python train.py --num_hidden_layers=10 --hidden_size=128 --n_experts=32 --experts_per_token=1 --d_expert=224 --d_shared_expert=0 --hidden_act="clamped_swiglu" --moe_layers=[0, 1, 2, 3, 4, 5, 6, 7, 8, 9] --router_score="softmax" --normalize_top_k=false --routed_scale=10.6 --balance_loss=0.00443 --balance_bias=false --router_bias=true --init_std_router=0.0158 --lr_router=0.00131 --num_attention_heads=2 --num_key_value_heads=2 --head_dim=64 --vocab_size=8192 --norm="rmsnorm" --norm_place="pre" --norm_eps=1e-05 --positions="rope" --rope_theta=10000.0 --rope_fraction=1.0 --qk_norm=true --attn_scale=0.125 --tie_word_embeddings=true --parallel_block=false --init="normal" --init_std_qkv=0.0692 --init_std_o=0.0 --init_std_up=0.0692 --init_std_down=0.0 --init_mimetic=0.7 --optimizer="muon_variant" --learning_rate=0.0159 --beta1=0.9 --weight_decay=0.0083 --lr_head=0.00906 --warmup_steps=50 --schedule="wsd" --decay_fraction=0.863 --decay_shape="linear" --final_lr_fraction=0.0 --batch_tokens=65536 --max_seq_len=256 --doc_mask=true --train_tokens=272200000 --max_steps=4154 --dataset="wikipedia_en"
Below are experts of layer 6 (counted from 0) of a mixture-of-experts language model. Rows are named router (the router's row for the expert), gate (a neuron's input weights, with its number), up (a neuron's input weights, with its number), down (a neuron's output weights, with its number) and show model dimensions 0-127. Each number is 500 + 25 x the weight over its row's rms, rounded and kept within 0 to 999. Numbers have three digits each.
Before each expert's rows: a language model's description of what the expert responds to. This comes from a sample of Wikipedia text that the model never trained on.

# expert 30
First pieces of taxon author names after Authority:, plus years, months and punctuation that start or end entries in award, discography and species lists.
router:501507462531514465491514482469517516510559506490535440496538514491456527508486450533484540489541498516498460507513536482485464501482567468516501515497475445528505512484492533515522487500504495509502474500476552538527499536501492524514498478518517456478468485494502466498501475511487506520478515522479525493538480468532478467505507495468491456503482487508524506532507473487566529504490
gate4:519503496499537477510553544542478468501471487505493509536522505509502493514526499489505468490473529487491483487515456519516515510495486480518505547534498487449443488552537497562533554530525506461489511491482487497494490476534475486474472508481481506499503506524509485511553496496491498482488500478510475474501527482505530524532515529496484582518476556519474476501526495484544508489471
up4:513456483476518495571485539520512490497494496535446483495524469514508497540444448512523457473518489481478541501482504542509494485507507482499481526498485507511482507479493503476480499504520494539531502498509507534464516449495493500508507539474529511501516528506497429495493491458512521534520464488481515511452503499493499503524472507547455515486501562463526544472506524505518495524478
down4:513551519465538487493493518517475475475500521514482480481504499512559470523462513491485472452510458492536497505461511496516500502481491504464495478535509524548551474481485467490452490461557498504547515533482439505497493496454456473491495511496465486483486546518508473498467501519509507503461481507520517476520547493530458506492494496493470474502491508510463487487518509523549490478511
gate5:483496522516491496507518516506522498509500481500478511507452482480512519500482499567435499498487502490509513515470494458496521477528512514515514524479550468507491526509528507516478465471453469505519556490519479471480505489519479495496519494499553516504546513518452535502508496479546487445530492497502505511488497576539498535458522500500510517492514457455461457447499482515504504484483
up5:499467489480499483515505485496522538489535518490518494513485484490477495525515487547456476502478481490499465521458486482530472485502440516517492470484518483483525591486510481483478509464472516512469498477539475531482508504477459501468513528507511502469506514494456509515489493483511463512503483480544518532468554522524482531489541521467469538479451524491479472465536507493508540483521
down5:464504502495480476523476517489519477492447500489505486498551517511537491447511518502532522532535525477469508543480485502484443469504482497515517494453502518519500494477514501529494510501522480517476482473533499509516486523486508458488478510464484508486495492504508502493474453545523513497489467508534490502480538485496518497550510490490445511552552522474499451535502530492504579547483
gate6:551466516531478507466532507492480528535483487509494498513496502495547481541506520446440511520533499494481513530456490499473501498471499493513499508459498509504505466459507504497449531473504459489468527490538483459500522498515484504541513521504531476523512491540468509488471516478551515472489531439528509487481530532508517485476523504480489504440489498462483525492510496520477500449469
up6:503503493488456456502451528497500532524522444488453482526513494473500450552534520492490523483547498480467479535488466503489494497417486493507480480487497483473477515505511457481513499504499477518502491491532476491514516477482530505475502485502457486494476499521467491527507551511520488551482537478488537465555506515510531532477537485493486488494542546514502507518525476498489513515518
down6:454477482493510505541518485484527485526534534490505460533523507498525494511510497503523497522505530491537529577564518529487466482566484483500484535476491498544544503493485501497498507494482479515523475424495517486475464527520488519514517513533507475510517475489479492524530490455489501526486498491537517494514478480489485497517454494551490472537511537470512507503537497482502536530514
gate7:537465513517506489508447521509525492494498497508479520529543487516476531545499517487504433505487494466487537495445517556503507482468505482492519530474558493508477522540456519515468526484494499508494476490519478459573506511476474511488472506499448505516527514533487532485512503439522529497505518486491535530500504474500497498529525509477504504502519517559509507524510505545488477493516
up7:493491531491497496484498519497490479479479466486492547511554477472491512477505534448457523513498504540516496467509481485509484524484503480483515511486483524536498493496508495507524456538475528518488541532461468482460480518512536490478491529544441431491503468512513526492486487471471460492507458465499447491513515479474512505488521468493524531464494524480488516534550514464500462512495
down7:469559529480504518484487485495537482503491509541473522503534473546477473519516511508516489490505523493507509495507463466480517455509516481495462513513517461520463493495509511475521510467474506522524466447463473528476451499479509485498447502528562505523488481492534511502482492502486455546503459534439499459491504522502485500523526480496489516463479540518485476531494453530502508526501
gate8:504519513508523504499541519486501498499480498474477541503478495462499496527511478495444503511500477469491496513487483488572510524491475524494506514465498479495550526540540456497503527529527522473469549486520544494500478461493518464424470487476514502500537506489523496489495520479510488498511487439497520460461528470538518520498520488544525468503536495523470475475523479492481469501526
up8:495511511491564522504483527515524475476499485508458457509519506482484481497467546524508503464502548492522453511483485497477476467497480513521511526483550503537457504464531490478485492518467507480514499487526483513518516516566502529468491493525485495501531495505496512521516480470529514478520551500492432561473492496505493540496527486473472475521485516497463529491478529527512471551475
down8:528501503488491468487524506483521543529501483496510512493476490540489463492472462499547463497457488498483474538489530508488480459524509504498526524576487501485475464476494509471459503496485475574501531491501485497510532465483507526483477541509514519525483502500505501521498543487522491566500523498545502525513491463509457520529494522482491503514438505497490515499525468468473527478549

# expert 19
Subordinators, relatives, and quantifiers that open clauses in prose: that, which, when, as, once, even though, some, each.
router:480504524523491491513539542475495506477485484486451497469522486484459478489517486531534455499531537531520518502515451512486469508489485544489472504501538556534506568539454559515532513514519527495492505517500495485521477521496545502492483491527522510505503493478457525504509477496505496497534516497485502505467476515507514488474486511528496524488472533450469547543478474489539533488471
gate21:554523512502482474506444541494510507522487475475533487541457489471528468480491494478500499515548507485527467483516517521530488517473518494493466492532521507452521475504459478500536505512463530511514449449523502495507504474465547495491510483531519513537468531546480485497477503487535507475464504491522483513497464509483491532549463464501484524516508487546499480512544476484508535487519
up21:520498532526497472529496548487493490473499475454506507542437500503471459473520514488498523515507493516541471547507517544529499513536512492504499468540509495457507471511474521473560502507498506522516474513470530490512508479475555473431497508459510519529509524532452515484457519494521510500484484478521470512487468477473477497548510505504509510507503491542507489473528468484474505478527
down21:460530498441495521485506524467520514523500493506536456513511485532503520475514486497489489532469556465467478517485474494517474497518456457491518502495493463484478508550474480505540521503454463485496491553486464468506526509488523478536521489458513535529499543463491461500500513506507493525502508483474520499494535485497520462521494472485528481477531562512498538508483453474495483508531
gate22:466491514511507507494537498503546509498473511479530514484513507483463486475491490544527477512489517521506518473505478518489526449520503497531502498527482494469425522508507496537522498522485526491528495467524445536500525526480508460455495502493506481518513528490490541470529510523498519536519478508524497536490496554519506478495562501544487505453502534451460544484547509479512530486479
up22:513473532485495532501540493480496495515506474498479526494499532524511469510514510504528524487488520504524557477462522525480481468520477485531506494531522465550515498454500493513473455500483536514471484474518491501499509511471516511461459477551515511471506458487510470488501507473476501479503534505525510468454494518474519503531427507454481454474514511491516507435511565484488495487521
down22:514468493491470458505533476482515455503466483514495484469464456518493517501520534485533503488495494501503488510546490522488523527500465500529482507500507531500546492473503497506494491517505478517529521537497493489483519512511503549541551485514469485503514474512474519558501515485514493511491481497450574508499482559515515510498486534478496550525514453495536474465487523546511553489452
gate23:493498507509473481501538477484484481483515482497502478482494493487537486536507472463502474513501560572497480457485493500473501542519495498481489493474541543529506529492481495496471494485472489470514513461520488536525482482493517501495504473476573504499482500522508475482506549436469484486508525514503468479518525463529476488466542541532491501535476473469490448538474499515496531477499
up23:480518519482460480485520483518472478475490517492512477458519472478545476527512501505480487506479558542473497473510500479487465504505444485498501506506515530523519496495470494492477487458494480466511491468502497516514489522490523465510512518502520524492501518534463478490535489439474529543525513508527463504496481505539447503465563557494472493525496486481501436552487495520526524529503
down23:513485489461484488528494501536549497501510490516457506483513514490499549495526531486508511534508534496530511507501506509494536508501452508528556460450483490536553507492488498504499502499512471519517505510504495496461487476487519457553486478520476537486487533459478539494489526530473483513470525525535518498500463510512546507491477503515496525506484529429529504509474468425494490532482
gate24:500506476464526510538520541491488483467458479516532541469499522478464488529449504517496438504509533483485451497469496533504502506444487507491497505501548545521533525500444501513529513521537524474536510517519497482518503513531485527493461547500493480476471497541486474522495495487518478508498466511462485514496489539489491507501482522473539496519454472510504522535467478542498480514476
up24:502489478515527545488469477467444444538465508519503479507473493530502482499485472477555516513511476523498526486481505521534516517446496521469523494487495529512504496517425483500497480523544472492514485520501492459522549512499486499504516502529475474446471516485505477470481510461515478543469505473519505502493491493476505521486515460501487459499465482472487563507466530530479494508518
down24:456497509506489488480528484518499507520511484497514505534505539514497481518521500512558504484506425533495435473545517506503489500539485540537492483501471506493456524509518527481503537444515493492506510466498534534493494499496514529427477470503507483524506502484536516511462486515507517546497502535514519517489450510536505521476498485513470502508468515472494514490510511529543499498573
gate25:497551530503508518526449429493508506540546527517476443515500493490487526525512473524490485503480535508513483443461434466548522529481509502540525505522487479522485479529533509481498502502511492506521505506466525500509471487505510506499468512476506525500471545489522499510510507491438470525513509511499529507488496554473531482519535496510526525507531493517523511507456519509524473494460
up25:494495561495504494524488490528501499547499530468514521489505497513484505512547466529510487515521542527529450429491479492513508521470533524530510469511513508522467506536533501521473495480481505507510493492489485504493512503517512513531513549492469510470522543478460501497525479476487542547507503490490531516520444479514541501494484514546513563509510472456496502531464511556521514489488
down25:525490486491493478518480477539491478493491520519517507486504516532478469489486511483530493458467477544544496512445501526530506491503453529513473520502519446521456531496583524526543506521492485512532527490504510492502511483528508489554513543457511526515492513507506521450484500493466485492471492503489528509543479498473510520523467493492512523518496540488484528524489442530535524508469

# expert 27
First words of table cells, list items or clauses after pipes or commas, such as names, he, and, ISBN, award, and football positions GK or DF.
router:503504462530511463492512481469516515511561507490538439494537516491461527515490453531485538489539500512500461509511534482490463500482570467518504511495479442527501507486489529517523481492506496507502472500475550541529499537506494524517497479521510458480467485494500462493500473513482504522482514521481529495533480472530476467501510494467492454505483482507524509530506473486566530504490
gate4:477536478471511494524459498517494515530494475537520485499480504503497462556522530486534491479540539504499533537491464529544503493515484538540491515502486505498511521518465515479484527504461494471508528512490475524472502538463496541501493520475529471525495496482495501499479521479497497430517480498524481474515511472530489513545513533483452510512514536451490522519493527563510450529473
up4:510539541484486533476447533494499446475490504513499493507478526503497527502555494506457479478529494523476485482469497511530472502494481519466489487478523468464537517487509537487484510532482520495497519500472475519462506475484534516545467507479503530549494529505494485483525508501535466518512490520466496515498501452501506456507489470531508471535545509436501521491446525554477476498490
down4:508456498511523483512513499555494542516528503518510490507511512496495513502492466481483467496491472512502556531472503508523467524513523484495505515515533484501553504528544449491502546477475535521483542492491488471521498491548519515502526482458508488462483467536508510454461515493511481483465524514516492536489502542518447464516451496459503477500527493498506469456516523509481530558503
gate5:526513527521468552489506524488524469459495510450476471512502523492541503516487561491515470488500574531489488483454522488495485531481479458492524499498502513517489492495471489497486442498512532504519513464533499494540482505443503502481515532507518488488498535488479477485449500478455488461542520514480493483513506476497488511480530491499496539505556501469509495484487467543523540495531
up5:509506464517506494471505522473477465502436493520495457516539500421517496477523540468500465513502483523503469455510519505527487509520537493495507513530491489491515489480477491460507489490541499463537509494511512430496499571531514490508505533522514522496555530503517473490472497496485513510527497494469540537489472474500501512468494512518456498540498524483489459489512446487491501521517
down5:514544506501545491546475491507487477515465514468498507504512550446475509506499496474458466475505512500540456529501486468500496471520515472543470494492446566499498504466476510484494477495532514474517511491503523513495479469438524517506509526533475497485472514502490494496528432497519503520484442502514494498461497504536490470487515502465531516545473527500512482529502498465486483541483
gate6:489525529496509498492474501504523472459506539490514482528479504498456484507525477516465492503514513487510498493476450503487487490540491498488510532456508540521507550515492457441443470520443491541473533486521520490487513519539472505447457498492518542456521517533481473467506495511516495528513475514485496448489554503512519497471522488520524502504483528497466530475468509495497452496486
up6:491505512475465521499460525478495499508510515456522501498460522490531478495473482523485489509445514524499486533496460496444431519473541512466500537460517509547475503512492509443462499495489530511474498513490536494508500450517493528491497508508520501478510527511481507454527470510505525497503500475537521545521527473545457529473516484550523515486497518484498532484476518469480473462496
down6:477492478530504472499543467521486497475553518524527508518472493442540458487471495518540500538499471432492473530472505519470482553530503504460516467473516465489520518522529492509539520457495502498509496525480512532499511530476506535513517492497444488489480505491531475467496513473511492539505499544562504499530481513494494507525491520544485513525537480515495470487521509489485530490519
gate7:495494486452476537449498495554512462546472483502491489489473496546527503491503497522475479536477503475449474492474501503484451485478502501507473501492512522483467484531471527514516489530492470493517487522515472508542467452481530524465500512551531530512534492483524486488521526491471526506513501511506525503513527469464491501477506534511510466478512497470466465537430521513471455507484
up7:519491485520505516435546491509505487538490487533491463498498449504512482515488511471493531500508459487539487475450496529524463499493495515519520522489530534448487516426518517504462467504504448538498494506530492502515499475487528476454470494507500459484548485505516510504479511511511550470485502476510529512495491467476494577525494497531497503462496503479520498539486477507480523507530
down7:501476473567496509535483505507476443510482481521541499539542483535470499463543484451525483477507555510539529497512510506494477510527481489477504457527560472491521463505521535506490491519508523514506484479505514497505500502494503496521488510500468529501499516487465491532489467497507497473491513513499549526484550535474507514503446522554465495506520500483466522505494455535520466468501
gate8:563495498447506523513491524471521504494490502472472457520477565449522493491482430495507473511544485461478475482499499496516486475525463501491485534474520502485507486483457471477482495533524473466510477454515485498531531530511477483500486536497525497503514495525494509489516445523553522512458474501466481484556512509506498515513509463507533464506483500480468514510508531534504509501518
up8:482503512468499487490462510491459506505430459491466502443484507460526527471508459474498511505524482496516479503519476479519477473507543504467487505486548505511467517490496487484515490534520522488514466454518472482525500533525486498511471513495479462509497489540518534443480474529482460490538469493508541524456482498512541490504524494493481449501492551468480507519491545488530531492505
down8:518477518557490439470517490444491467480497456435505542511492475499505478463470474514482521500488515509526479445495493446510502487498493507544520513475518512563489518465515501517527493506464498534515520480485519512505481515486482504505507524527445456497469502534525448488509507520509490510462493471526499482522528501540547528497508495510512505512510491481525475511470504524490502479550